config.yaml
norm_eps: 1e-06
optimizer: "adamw"
beta1: 0.9
max_grad_norm: 1.0
max_seq_len: 512
dataset: "wikipedia_en"
Below are experts of layer 9 (counted from 0) of a mixture-of-experts language model. Rows are named router (the router's row for the expert), gate (a neuron's input weights, with its number), up (a neuron's input weights, with its number) and show model dimensions 0-95. Each number is 128 + 32 x the weight over its row's rms, rounded and kept within 0 to 255. Numbers have three digits each.
Before each expert's rows: a language model's description of what the expert responds to. This comes from a sample of Wikipedia text that the model never trained on.

# expert 50
Description: Word pieces of Latin species names, other foreign-language words and non-Latin scripts like Hebrew, Arabic, Cyrillic, as in emarginata, vulgatus.
router:113137152195093105082111151104204118086118103129130148045131119046099150132125113120082144113075093140145076177123159062094153161197165092071096125131146098143115154151121134155171138151122137140116156178113174034077182080167133129145113115121142177141111154095093190168168124171193138144
gate0:168112118134134082079190161128102105129112170115109144097104147127109149174125111150097043115196139100130131188156080066182125159168127137108131107170126132185154115151125173086084179181139171105157069007141122077154129105187148151084125139142162089180113108126133144098134156097113084155
up0:126123101101172156115099117163154119091146142137120129138174097142156188164147119093110104126132096107169090127157095164113094101139087108082063164156124132183126132156151143137079099163120158085124148179149159122152139090182112113046158098169158112144167131075136116099109217121120135128
gate1:157101153118111142134144082137155113112111121109126132132142133156136056167155123146159126166055146091111194119139159137142133106106173117131096095167112094057117119126143182136151143115082133126139102155078087152132092071119181071116090103179151052078153159146112131178109083064160034101
up1:124106156123151166139132119141150147097178115108132145109094131076114173157127113131184087146124131134091151113123167110136081134075127152193130104182132090109114099155081143153124142149139049109110089102150144097163200204109167143107110157116111130079124185109116105134134156150082064123
gate2:133109156179165137104149062092133099104088150165083064156103149161166169127132159089165188121228100148140158140114140093139124110084165176103122079155157153126161090079125095088136123143108093087125145154112114146158128126193077103066094159201101105121118178161108166081071096183093121121
up2:122150114090086157139111123159203195129118118110103135209101112108132151087162123155081161053179053163135130073204088179153103136130114121112071121188117144104133079178051099104099055156125071092115149162132141118087109143100109117113134163124189067066125119085142109161109186165129063109
gate3:174100188193107070101137160098109112151148170187102088147134133092095178103160131118165124121206094136167100148098104115131153141123109099070129146183165104142103135195098128095050160119163079178145149172229153143105139118107136119131140102130091147097133095130102126173117083167122176106
up3:157091156153081129098117125074158177136081157150102100114100122114114125097134152148172140126172135139149096170041098084104161113082132122076181170178167089182121173121095076160135104134150066118136124172157142142077123092099167140106082145119132168100144117134117140121111099106119173148
gate4:106093071102139132082092129159144155155084118151095093109109146109213123054165112090101140156186078092117130162140149137128133124142102103132086110151150141127084143140087107164141131134120111144134125119110160137108098095123111097083109104185084158158128089115134140156115147194131178125
up4:156156197149054140127172122109132158125132137107132124219109126092106128140077157112138146113142137175127097099153137191075059137110116115098101155088168182123179154135142130106182116118173126156147119107128110129181120177189143124050173089132159131138126119154117122154121087132131156117
gate5:153183094208133137151126145151106142121098155094102072105131114102129129105174135101107113149162181114043055174163118164150093164149112137184131138147203163135150093143152093112128186168150152175134151084159177084163121123117111141173179099168101107130092138152149109098101130124115150126
up5:144117136147063122133117159144129106137110140113153147120140106127122128121130129136063155110130123120129059133161080155132107160145131123164082147099203128134111135147162104136159184145182152123222125106171185107123094140138125114113158114197105170124082127126093127100163131098140155128
gate6:115148133139149094146151116138161135147111112092115087208152112166139127179129154077089090150142186109124109174166080150101097144071118094101155156120137107146125145159124157122091091078110130138131185159140139150091124088083106090150142151182085120139064100174104154082154184069149148173
up6:133084085110067165145147107150158132141152106105106137086095132155160107168069166128120124149170082133130153092120146138172161116114130145220129135150146154127141141063121142101122127129117130104069067101125131134129086086127141165177083133110160104107081175165157142174148162158122072146
gate7:145126114108152202180074141178171120086158103118115120114144113150102134136103058092103140169131145118126089149133168142100089140101147156129150123099190133189151118103092157133157116154107090174143100080155208126125129145137059149152109122085109180091121141074198151130107127122133106135
up7:111140101127126108166137110116169179111154135109055083125218131137154151113141174108105102176141073090067165095132144158118157131089156143122102154108112161130163115097135122099128183071131148111112173108078105165133127065115070110070145161159155095141099116195180129106138146102102106121

# expert 42
Description: Subject adjectives after studied or degree in, such as political science, economics, public relations, plus pipes in election result tables.
router:144102200130067144125105142149122079191134100148156150115111111109142111159163062144065125062141113128118194092095106185143106111120147095117098095143055113117092064070152104163138127140126162199167098158108129125095092156080167137164149134131136108080134164124142073153164160145144131119
gate0:146100125148059078116172178089123135146102150124211094094127152172131143146100112117081083107160095098134141130081152133128170102158144083115234107164195121095121124124102111095168150070162084129093077147164161081161189081114123125185127195173121150092110150150137148123105157152143119128
up0:078151162101130127153103147155118163108174095071143062140156149081139091111081093138199117054106115121106161081124125110135173113091135141129080105071183090097137119145092116099121168125059128129127130097130058127174180202092152110156076080127109093164115174156175134173201124106141183092
gate1:182110212156089118138213079133081112158097143181092140113154139128118097126092136087074101114058102129169102238152091149163163096130099122158176125138155140102148073140089092155117160140086085148100112180103121072081110060142148116163100146099143138127129134105085119166106116051126144094
up1:172111184144109148151143106110162124177072081185143114131157114105109111141142161121098100182146066156109171171143147078168121118120115112141139185141105095180140048137084144151114101204208102094111094151081146100085090132084112107099088168161155092144098135114087145044123059115135156075
gate2:188104087166103136117075137128108134107124159133121178154145188106131109181069190137109167125101115139182137102106126139132160117096101116098109138122097125150109133103127063087123074158102117177106125131166103191179126141157098128106078179132150156155169116204123131092148209114129104154
up2:134149151127111195182141138123156130141118194112115191106177098170132105148108188163177172156166155142147134130137080161091084117184112112146081120132121147147155136101131162101116106102126108090172102071137106114123124214081084168088121091119089167164145149074147159130124098088151115159
gate3:196072058132099084107149200146102102137170105123142113135097140051112135110135115162131122135145198158091174166118171102141097161103142134128118132112101126131121112089165099165117140122126096214121080155148108155133083134127122129185104161133118096137130101116118156103095119144158194125
up3:141178107133106156164082105145129147087133122140136191130226169146120133084100117137137081146110109102143125141138077137136165139183173118150122094125149132150158161147161125062076147097179132105108107102109153146117153135090145172123118165152137145157112113173110130174197117117125138098
gate4:124125153169172072143106108170106156178099143146178141209139121148123087179153147129126072105156101091107166111092153162103122148136091148116112110087090131153157174105026151132155097098138115095179111147211178130093166121150113097154134159105147155110077156144149127175124178098153147116
up4:151159145134094117108111152086104055188133064187113122129082115098204107115070142147128150149122169133157129164120153148155133102120101136158146143158182094097111160036135072080103162133148076078113090152143100124093081158126124116164143122114100130168105123121097149111099136061100069136
gate5:126102106146145139120108081197124114114133098154084098160138123057147136143087113142145129108152138174116094163138121120167165153084154100092102130192108147117194110094172152100076103121144159177140141160137195122164086119132167106093141076099109054130144171136095131079171146153142060135
up5:133130086126137119130119094132114150099181093140121114110160168116140150159166131153195154192074192169117133110146092180149181119131193156117123150126063161119113095132184106185081068102167177173061169177109151139195127105142096129095146139112127118168100093144087168114142135145146101139
gate6:135046117124089082083188155089117047170114118131160170118115095100114135077066150136110125123141186193141112147106134135077153132165101081138154126102150134169127119135114101198159141120160108107130080152162106142136132181123141194122148084083074102160175125087169063109136096109116131139
up6:125105133160112121140116160090086119114129149157121174133187108128126140196085121113135206094152176082176115125157132104132153171122128130162127159108163146103123121098137121151177138217129076174078142107114111114124090141085108086146102123058131097124155162109165146088222125145109130127
gate7:137136157151125097086123103094103113127156114155145147124116138131150205148138140046151100135124148099160073179121154157140099112126108149096154133126178133148157174130136031118095104107125090098131106081116100160093142097056112111118113076185080193101124156123163096111155171116106168121
up7:089137126075132132132106115113078165116178112126059099163130131154148206120146122080130132179105123070095122093169151092170091148158116140178135156099132129142111162132158164101120083143110123158099117129136171143156138138151081094145117121170136116141128191098087131093103086130107127093

# expert 39
Description: And, or and commas joining list items or adjectives, plus plural endings on nouns in descriptions, e.g. cells, products, goblets, mangroves.
router:120210116103121122171175137093107178148053091128094097165155111164071112102154108141117150115091052132161141107153097179165119154113127121101105123148118165087211145202080123100146153134147141102165117183137091120105118154127122136145091157151113100137162103132085114112117130116140120120
gate0:113059190149073114140111127156148163156172150159150144153116182051104195102111160148124216093076179117125143118081133062158142118123139162122164138111148133118087140090109098096192086090168074117113125167129132120100054117116098113092143100175078158147115153114171110061117108134162152069
up0:094097121103170168106019057133106135105101127124197152150126105112187089135116155120150088177191092130165162082112108132112173083147105144114122054142077129142193071074148147122108171115058174089070140081069133158160190099130131114122157115103194135068137104127117176207106160134099095083
gate1:089044115119155106106142164143156181152119132116156113098138101105071171114107144072158141149096091117180069132137095131145163123140103095145098112093126093186185135145088072166138100148166101107145105181075092125111069165154121155087082162101148130160100103130093116108098148122108108201
up1:111123098146171102135110120141130183136090125100142112119165122125149138126045187130155181109079071130155139119066153086177094119198196117125125107124033110155106095112154124153161122157085138087114083099133187107099125146114108094103178118108115119133118121130132149126106173152134105151
gate2:105153152155173166111128118118123135096114112095132108080103164163201148172159103154123137089179120124104146125158187134131157107103156175112136096114165088122111149126081165129127110107118108115065106103160149105216136131173148074151157151102153103103143159111123111135143143091160119164
up2:125175083177114086092154152145134163151157132130135126135124115126130137154089031140134081175122154108138150113127139139136115121113172136136147142146133096085117170093146167133148094052201115126120136177091109096115178148161123086145161165177036151108107134109086155080108069074158099183
gate3:121150068142143074139099122117153159141099143146181152116131125172102124070122165171126108134093134205164108152115092083110113116139098129168153186117043143167106116110155110082146012118149126148072127039111160120043139098128114113098161066149164142030136149093107165158110128118061164100
up3:118116128125079170128114081156115120096082155143082140144128133120109150151153174068099115140121115080165054124123125129154181137159104153108126106073164152105148100092068094086203203101085096140134134107144131119160123136200157140156136131084150104108108179134071132123093142161163140137
gate4:141143141144132130118065131112139190138076118144079136119147130143082094144186140127127130149131088153112108098121110127122149150129132068128139119166151108112126173125122133079086125089085143118176105106129154178149063083108074143113110153121136085130116109167166107156119060116125096106
up4:121096100151103126126164067110138144117124102157161119107110111162069070155115089053133106140079091160110116072143122132151196119086158147078114093166179125126089112128113124110104097156100102123129121135133135119150122118117117214119171155135199082109106128170162177126125088159176093179
gate5:153146101101187175147042101144118142103152132072103020137117152126145171168112149129101138113131187111156092110190153123108117128115110173102160096124097169117098120124150153149139154163098156122109172070166106123143118142137094162136135131168152111147103183155178114147144202126109189124
up5:145145130170129151038102168170114108144109157117092064074146189200101207119105126087133161117138119150092099129213119161024158039183177223160188148171123131137120141111160150129150208195100146148079131089103139115141087134111120107126181154135128117144130101135104109118151157124168107121
gate6:148105119161149135110107119125150100131148105143170119215138127115129091085140144162116080052102137108088104115194126159165112113125144117134146110111109134128138163158101115124156067142117160143135107150147119126121123145140122117122076112168128156076147156117221148110158161142064140112
up6:101087180100102151191104156155181142149143147089111187116176098121221195145085149164053130135075070171142133088113148087159098146117149071114068156147145102113101156147085121149115136128048146091115091086140111145111137129138123120134129175123141153132185139200113109119125144120182165129
gate7:099140087120168127099104090171156122090145185129158101106163113111100076104141160190145135111100142147152138095124107129132132123128131149131176156136154141120162157121092167095049139210156173175120119081116182150087151120090183146123093112106196093121088147133129216101135108127132124077
up7:150091145174129076129131137153164140129148088146166119059123130144135052128138141149156173140079121128116138097144167125047097087151162145136140123199122109136100205118188140112115167152146161119107172100111133112122119179114129116137121096109127123140086094104142110127098135138126136084

# expert 51
Description: Degree and focus words such as only, first, even, more, most, also, far, very, plus pipe characters starting rows in tables.
router:100169132149094154139122157139207130132138125172198093103111134137143153105065192151113131099109127129139116154083161106194130121147163125163144216124140125128153132112095123176130135158103113120080147216121088155150145160095170089122111103122082115126123084116148121148064099034101176166
gate0:110163113104141151143110076074127120099122103141104097161158147144134151076123109183092131126078049089033116112139087137089050095092119147119159167146088212162108135173105112075133125097066139087127106078093139167136175127113133147077176158133088126163139133144122164160173158130103118104
up0:122153117151129121102162129138085132092145139193188114122153138112097118085129071116230121179138147179094135140124158177167170140119232137106122056112138078190170071081134119212114140064102096114143106096149163134110127156083152147149145118193169093118123166190125133127159120100177102165
gate1:144145098155131131116172133122106109142140109156148122125117160090099093140156159137124135115095119124076088161143124143147170155124123190151110123112143152112113113135096123068137138107204076093073114094200175150055155140163096106186116156149113195155123107109112058131138170138056112150
up1:137170170130090118128098161117120135142096109141146054177065113103123143104115079151079103129105194099189123139138147154137151141109129179153085116113142126081158157142150131169144168196142136115148201158145142144163116099140039108149146158156096139125098122125105135132179118141088128147
gate2:129105180180144089134107130107127131102160099127139129161150076080131121177076119104113123090093157135108135143151097154144156136137153099195081081110191173149163162155089103113135159155121108080086152165122160125107137128107106114099119161114141125151081129138108132173154100121119172124
up2:130153157104150166098136138134081104148111130152119137105101139146096119121108117129174169154137143099092141138140177121148165177073118159139110167084135090088146126179166155150150145132142135122167130123138144141153152135159137114156135169189182124126098158107124167095185110151126125075
gate3:079107100131168141106095122120162128092074141082098095119162077108154175121118149123080116116070174133140125063145151087068103110144067147113106089163136165151104121144100156098121121133156099111085142116089078133156153137094153107136135084101111118130093100134133128141147184063081141149
up3:081101139106099157159113127101091178110144140099174175176133115138129092106126126108201114133182160098125111174147128153147117147136164094171196128140105123093124145109153101130151112079124136127125111110161184163157129130096147103073117182128149154102154107097086050141135091211127130067
gate4:076196116135087164159136117132139108150104158134131184127108135145082158168160119104104144163114139115132114105160099131087156114129173167099099117102135174153124139117167100176066183101132177179162147165114084185169074105080082109125162106151151126097089134130140134121156112111151122107
up4:142161111143119113144108114129118158145154138166104084150142096144152162081139111099102116134123133211155140121164141154121154146154127099135136112133186092120083168072158132168140101186157129156158221169144181112104129154086080080098061154084150121106043166147149145092107175105078175133
gate5:128089145150138181153116137122126148162142113155059094130107196165122119115087116176110112106106069128040158093145117127131111051166088159192134146143121153201119096144106041180135134190119100116139135157145152161191101153122110090087085118097097174146147129138141127125126091102135125189
up5:110113094135135180183127102117099163120103123128071099072114165119146142086095100071061156140136094195073154073138083143182091100077157143191100119146111196108150174157130143144133073134150172108146165174140161099177133184133104091089125136124171155181158157169130129124142110153162075115
gate6:139137092132127146162110136173110151137116145097119197066164165171096166178119224125087194171095131135098127160124205115126139100130086110189081164075101060178173091129070153153150070190137149152159149145108156116154105155068106201134031096098168131104081110135131108144127148105135141187
up6:167074193153127106065183126113146082170067166141135128123127130097130105160141099134143174112181143168113090172090176152154096096157115078152098128103094077130085095082160121151148179153165132166129115146167139061127090104150143173125065096131124184133168133105124148173133152141104126172
gate7:119109108109120120110108138168099123116095094157068107151122122113121080054129146125142158173121180074099137129074133131075075129139144081143145116133154185129092142163139133141121101112116140140142180133093139109128113064137123059162153136072113107120120175070147124176170131105171142062
up7:168121083126166085122129134157147089095072107138064131101106077086156094121131092190077087182139124099125099095124149153128147120176133171121141128143154126136123219166098119119159119108112163200061129140098120155113161113115109137071086128110124146099069109139127161143126119122141102079

# expert 24
Description: Words in titles of films, songs, albums, charts and awards, such as Best, Film, Records, ARIA, and chart country names.
router:062123162133126168146143132096127137088176097149091130120136180149120230141140154112112132123124147062126150123120139105145105086136099138121103092121159135145122136142186065150113073157167127135135139113138169190111088084105176117126080188147144123133100095078128141109131112133153097217
gate0:134174144091140098090121139126111133137157127174098139105093132081147157143057120039108130113142204089148165133102169138133189126123158149139116101139122151126186125101167125135111183126116118166133144140135065146198170081161120133200140133178135132118139111157148074118124047159097189084
up0:129192154132152134119148183166145136156081131135127124154161063103154101142109180117136089125129164107098117085197182137121120120135085111101101151133160144146096180105139106143110187087058126141079099116161055125137153099086070173065056114088134166138106102124141098113135121047108134079
gate1:085126165124144139159116185162145153141124173128138172094095132098103163168137158147182139151156060118173125126131159134093174152101096148149129117141097097100166145102173149152173094145160105107167123080114139100080160184107140169165119145059136186195131077096142144023104145129099153102
up1:127120110098152182113048094159144124084196118155109151098161125165162114124136084108174112128113117168122145136125120138115100163143124134203114103083161128150182121143145098137196090129070157142146160128103143201171099117072156159132110158096174124139167099104143121031116134112100160067
gate2:171110148143137111107149164137122044116102142139124110144104151099155116091121127117099051087085124139147139121150154160163112117136048071111142160088128118105153185136065139152076142149073102130111116148219143092100143147101130128145166114058198117101192172070189102201092130081128104163
up2:140171089141141159118183147132101119132119096127113119099150156141084123163131141126132177173147180143046146177139130118158127164126182168078149115146148171113170147125109105116084127151110158112098152159054100127198179129134139161159149131122087117158102086109147133154142084178147155129
gate3:139110191142112095083109143087141081157126100178101128113057125086140125154161111120077112117134127113164128061171128108111181109117128077075118105131159135187110131132107094177163215185093115174170146102140090115104161152118124101136099178140155124125096125164142121171111114093126193113
up3:127080086115110109117158109131061153164137130128167157154130123116175123124149104169117109109104106083107127172097153156163130152136102106162157145101124157131147114057083190108141089064131148141110160176092147109130141105112115109101088035092143116078146129136182164138098120161092108171
gate4:218120107163154129171129188026145108135109143144106112127141085100148110079144113136135153119177142127118176135170146165121182115136133157123094066089164097123164061151130120154137102160109152127111101126166110091175098172150103185113086108135135086160018122139146136159108135162150167184
up4:098103150114084130075169132160128142207102200106205156124156138092077070125129117190106096092162117146106147133115196151133107101170061095185093159151127124115149156125118109119107137108172069114132105152161091138124149087152127126151139118131177151114091132134126066137146068147108141120
gate5:147129149191140109107099161116123074129105203163128084110099092151123161213119121088126166140143128117065123090118159164167098127110137092133114148119098106157116198164134059084196150052125136180105089135070104134127109101143105162121158119197134099122074154116117131091105112153111169176
up5:137089140121130073146178154070108164156097099098153168185105127125163117047109175158219111133135123128172142176089136116131144146178053089139162127120158164106178084089126103151135141154151087111123185149132129170113127150064135038127134155139134166144129150133104191126115110120126129130
gate6:166149118114178133099111114171114143115133127086127141084133131174212151075188133116175078163122148183142165103140141167061188124102085091104198124144140111155110173148176125130158084143160071117107171205133105141156106110118144128072122167087214103152169184126093118183138194143157200098
up6:162125084160095108095138121081137132159115101125130144086169152090127091164153117075203162148170148124222100095150215131120128106188107164095150153134150145143145188142122111158142113185119095104163076158186135106099135086123142186160116110087064171124091152120123097136133117108130149093
gate7:149157151115131138109147122155140099135133117106172139134143142116127137105110138125119126191126150096202121181142195127156105147162166102143148126089118187155150094075190098104181118174190082082157148132129166150095098147095145092140069124158177208082126135113132170138157116108115157103
up7:200126131094168093091119128118096132176100111168124064106227154071105123121165123100119057112117128144124123094126079134123169117117125068082150113145068067054121161160078168102071119065168186158115104109105086158133090142135140140066081108094118082197117185110123180125132106105091105149

# expert 37
Description: Birth years after "born", month names and nationality or occupation words in short bio lines, such as footballer, politician, Mexican.
router:156109118115118139048105156136133182095106157125146139101112149109092158122119112049143095144120166130120103131110103122109142140113134116137097138123127083110105115125136144126110131172108108111105136107101140116149062080124137120114158165140133134143109133122095124144093088130180188124
gate0:167150158132114143157090147179165183075132119103139184144106117173162067164141087189145065137081105188149144128180125111162139153143109128133113113112097114073122122178093175150129187144081093132160117102116180124172124143151135106071122187066068148122126162133161127148071133129077096169
up0:127098107150115111147188134079074138128133144132058172129151112163078166098150126133091156112159172122125103143083134113131107127120146092157145169099167103159115161094111080125159109105108166128109127133152078106135108050150130172132148063175154071109170084136120120076128129154199138072
gate1:125231133145199187137109127191114131104167112149109141111116085236167171141123141151106120119129137136086132157120160117155105071112129191167153064147142119094109140073119065153128140087062136158143186130117062149145139103115094159196155128105085175123107158137114128159113170128079165123
up1:142135122191133122182181137068157082134133090134062200112190150135111095105085141086141191081230173146107148169127070160116143094135139154092144194110094164110126152100089111082141072124117148116112208130141119063125062140038138172145090109127193128105110154121167114107117184110103127135
gate2:138201092166100119135130094084111134141204115108081156134168121102154087088083141145166107126146178143111169111104130137175127126147141171147109125047131109140224172100089080178072131110081134156078137156104088097122076071151083117063100134056123083139139065083089127171116095112149102153
up2:161079213154134116122110143179163132114136125127147162104173157112071151144155092110138119125178121094144050151163124126053137127164101110110133122177160165137108042187137134166166156143178155148092134143114119151092089158087155126121107164154167130101140176101106132075139143166110189140
gate3:132152183080112125081124125170090146135129126112167172103147164190109068105153185169148142110117108127149166162112090151122127097116117051130121186127083093088145128114058097131136095143101134178137151108110127121104099158189203163153122081155109168123178145109161090175156116111144085143
up3:102089112153084142127115142072136161113092110146097121105119138097138180098104130083113114133122097059103158047089086113176114071142085097071134121129128130148084104107093120095154168145188170110162082135117121107122082172112056164135172156135160103094113166145083160104105209099151146163
gate4:104126196151144086109153140136115167140136151141135166115135146076160173107118138100136166133088163081102132110161164122149117089172150145146122149147069111169113085170130143118129202115110112121118155150100130129146176136126112178115110169128091096139080101117132125090104120092029136122
up4:105077083135124127064048119131144185132114125125073146105064115151171136109165169142148197134126165123104183128126145152082122128107172104088136092128163135173140085107094159122148107077116186146159119135111073105144112137087173143160136092133119133063156090132104174115143100188131060109
gate5:090137121070104153096168121109194149132128219122105127099179064139134139091114079138145157121134148140112085148107164092126132101080038151146112124148201143127088159095140135151150155135136161141150121066089151153086103107187085113137090122139135179160114179112109165155095149148167209188
up5:169176173168096154156147151111129120134108153109091141112111158201102113180114180128107166156145094116080180130120135150166197123178104091113114086106155148111112126087067191126123137124168183117175134103139164161150118233141157176120157069101119108135185137149124133137116083100151110178
gate6:154094107163158123105159190178133181119118196114182083134141133089143108157180110184090129068108113119139136128097118106113125122179091177185134092161162103155105163059095143151101175165092119091089124138154184119144128134143136102175135081131164191122155107130118149082154143168154145137
up6:143094107134057215105151188093168169153058177162158104098075138125172084115112075142129102080091122102148059135087081096215189086097108097143109111128146149134147091158155143142117141100091150170094115147063114101131071076099165130120152159098111148133078154134173132092170148145133103140
gate7:172138190130133096177118170105122124182050192116119146122106142109163131082105156248126139177154101132097098078195139129177127195141094174110114129182149137075088081125139153173116092138164070148083116098102113146132099112090120149176136104160078187126155132170114157154132145127091155107
up7:126164145114163126096135178108140142162106150133185127123096149107106160116131177171121088116116072108065158129128104150156159109103180085146123088121069110140176095117081115169103102090141109120127173196151139123184124141152120202189105176182130170137149139155092104150164113176167129070

# expert 17
Description: Commas, but, however, which, and time words like days, month, centuries, plus digits in years, scores and date ranges.
router:093124057102146089140165140145097173181106127102148126148116088143128046081126105094179114144066140148120164155119104139138147130111169155203091093108084098149093107160113089105147076185191141114117092174127199134124053131125058097068136137124145087141118064145138110126131182136157103150
gate0:172062104167085076100120153173079068134147096105137120159164111127132159121204140064170098109146119151200140207183138138097098135163102155137076130171142086107109075118118088128091083089115103130080103125120144124120109068081136142160080132125133155097181137122105134094122116083152116195
up0:136157108156103108156100131150113124131118125115105174133170193124096184100176121142125119101158166087143160151142139111109109097136130139167134104085183111091099108130112166100120112136127164143160145122108167169099073116131123089161145141049170064157146056081154125022091121068178126204
gate1:135155070125119088168160110060153081144096151044149136088144144148173074123157114120108123136175152135153107167150147109148133171089131124164115146135120123122137144135149108132125117139122112148136092135130131136121132118080123152104099125128164150136119059079132188085092142067152037083
up1:130117126169164184126129170092151114105105130189162089130114196108088146121124185116174172167143134134108175079116100113114132135181143079098113152141073116141082088124231114139119080081140138122160125174175109147157106096145131166114116157147117133136165102196081120110122121119126118048
gate2:119067187155109089129186105112148135090136130085170139124131051099111064122088090195077164142105177124184140114132167131113091109124139103138146148118154097172158127159144195143104162201083106141127113161114168102094121125152132203090109135165178107090171140137095162087147161156162131103
up2:162207113129157110128175107138148140145091120141103138145086088162124108108096123135065182091119093166133118095141164167151159102160175122099144108141119070119151190129151118093205196084086099174155077086107070115161133135158168121186106120119160112133123198145095147138114126117084144120
gate3:159126109139139078121134100143108092127122142158095126134179103098089113197173154092172153132091112150122119150107099124156134124096103135188166091146113050188124172110118116150117113147124138101120138162111114109110112121145139080081120118120149083187106127137160092138087129166144118104
up3:109141163128089117100136110178133136099143104175162103155162137092060149183100177072107115130113096106133116094150113095072089129161129123098155127176160138078139151136086113150160180092124136147167172102131082126126041168123180165108149155154159115117140093099176124126159082114104147159
gate4:135147125141138123145145141146147155110095113120149138115100143113203096099110120115080125052106157174200121117133136091174107146120144111139078090115159113175123124105113113077145162184102117079150125123100115113077141110124147111124094055101156144078133140090152119104111138179162092105
up4:090155159093141132109154107140130098150133114107146148155089169097075142148113158137137093148137057071112146076122131088113134194107122106122152143095090098106112071152053120148102167075157145092147114113098145096220182096157109139136111165148088172163104149208131123103134114077128091113
gate5:116120128201094057108117182106104055174116146131149193104162155133115153104066119148150141153163174106117141189163155102158106155086100126116133119186100140026186082043159099156051172137130083144113096126162157111086135130150140126130097124101138190119128121151137112151100098116069168186
up5:106119152170130141118054141137104105064111125101097096075115177122112083183138194124132138146139084165128187147129164072112056129099084158195113184179149099154148132136118155156068129105147076075131068129158107202093177110132147127127056141178152144121074118103120123176188080091155185128
gate6:148101120102121101173097150126109108116124142092123098149087171099128179157137151109134076184121154108106111099131125060107117108119143092115096058122134140146120128157133141139136135137205127126105157132123155147129119155118100112121137081150071154069153116124134141135148116106120117158
up6:156109080148147142129159158138146124140111113079131115097197102122110126140178166160158210134143132150126173103137164129099120104144116120109097022160107148148109120172132173091076053064138155187089119115109131112136104131114079130070130102099067070095099126131148124135181128114123148094
gate7:096133139097085163119072091147148141073125147164108135196104101052107091156100079081140202122167119130143092093116140112130127174094103157136094149120118119112077133024161149128155185147112109186117107165130085125121126102076134157111123166113101107187084141163117112142140152121048148171
up7:088090072111136159111095114144128123133177116089161158092087109106146166133120151104098139083058114124168091129146138161126099099142136098231113136096086081185124151098175146150178129113098089155132087201093153136081110183098122176164079069129122179189143110107148137097151095119215105139

# expert 52
Description: Pieces and final words of US place and venue names, such as -ville, -port, County, Street, Stadium, and cities like Baltimore or Chicago.
router:127132115142133158164120137135149141138162113149156154105147156142120158116149148131177113130146202088170119119098131162129152101115103120151121071160112112106124070071108123118143084093062129149177159185101149161116134116156095083121158144222060208094148134136131138110120160116095124172
gate0:111136133118128127139162103143121125093152130124194190097128138135119174117111109105132143162165172121118129219107143156167184140157092090161188135092129175145135093074152177143117160162111100189085144082143128149169137140109113140125074197105114116153149088139111133098057075153138156116
up0:099137138081145140128133206132170111148117158151116147127123115104122132133100124158122123116202125113092140124138123146115182121118159136073099186054121120187142113076188136188213102126134205144130098122168137141212117135104193160131140127177138086118149179137171063087150149196102129114
gate1:128133135189189136112152091069153149090120080105172125150120072132140093144084104082096108102113153094115123125151128119106133104060101149196122173176105133159139128141114088121104092116105120114167141156138147117060135132108084122129091150064108125089070091143137110130147108143104124207
up1:125134072147091143101163112130110160138110093117150135124102123202100113157099096082100116127091114118103177079195124156128106142097162165112072183139159105147137132158182141084132094148073144102129127143107141110232131107101142133122163120155131145119128122062130093156128160161145163113
gate2:146134153139151115166128122151133086133147182149092127102134124083130106139172111078143175170082104177086098121132109142138157125148045135124095123081135138142138136088141154151055169124196103065082190139129136146151162108082092153133126141146163133085062119126208069127089107147086177124
up2:123143163105181159125116101154126130141184156120160105133166169158070107137139207113118085116109135215132100169116063174145172090107118136172091142155132070130110170095080135107139081137087158112136147184132183140157105174164113197078116094133067169114153148168121058133135167148141147102
gate3:166118134153145150133139111154135130139107148141084144125124114150129115093051134122102146105060131125116114154178143118113142101146111104135092170075111112161189110140217141134138162167088096113118136110141135244098107113150110148120097149159116116153118125144108137168153129097141151172
up3:110149137154100148134100118117100138091127137127108168148091169113186137147155139121084126095128068154108163133132129103122099081128124118113119132120163105110092098144114160135128106160156103087101143155144126190067092121161205129127074157188136158125109121072157151135089144051104122142
gate4:142094106095087138186147144134147124100134151126100138080108161101190147130146139166105143094112170132089140155143131166152144078148106113103121124141171154174140100142069159147107087118121182178120107159091152157149050122146117116151154133205119111115122142089140106069094151161142121131
up4:147137136150145146101133164159117125109121147145133134104120128126083151087157119150167116142190106109064116113109107172145126104137092149127080099089165112172099129094120168112080043130152117124129145160098156108086177123147159112130192179139155127092144143153204067118122138165108121156
gate5:159106173159144124100121131200112106159106115109102118078122116086149150107104127106094109170169175109123169112078129107156094194121161052138110141089117139142092122096147156121103144138120167101147119063158084145122151118099142173125085130072123103146086145096151162086150113114168114180
up5:126096086118169146104171073131163112106140114101082109070187117135082159118164102135129168183150142133101094169081086155109099187107169079152132097127142085122139111099170200128122103163126156038119096116084104135124175138113082126175102122164107108120101154149100108067114177139103140094
gate6:135140129103112072092112110123133134105107134145085088156140121051099178090096116203131112116125058115128124150078139141057088150141141082122126077164160097135132179131114119082118144176169157176129125113146120145096103102128171168140114141106145101107154170178140099152111124121167096095
up6:104135139089125159091150120109136120122129091151149065089146097075134185069145143150100123103085114147150135122132111109189154107140102130093115153141135089115090161151077131100105164153179079098100134148103107095128136141158189121102177135106176145169147164109142211079088078126130121119
gate7:127137161167072093137113089136123142107085153171129146140102157081165137148134087150090130119099087062084150114147109142130068141154150112091131114166200121175123157138112142156103107081122148138077150112132180135105091141128116131088059182126099095151137144139153119138147165073145097148
up7:147114158110101167129156084125137103098107114131146135157116120143118141187165117129143114115104156127112116139141112143158160106086178165093119106174165100133144115151113166180156082094150118142093130168117099152170117120158031037121178149128122142144128124170123088095088094146106152156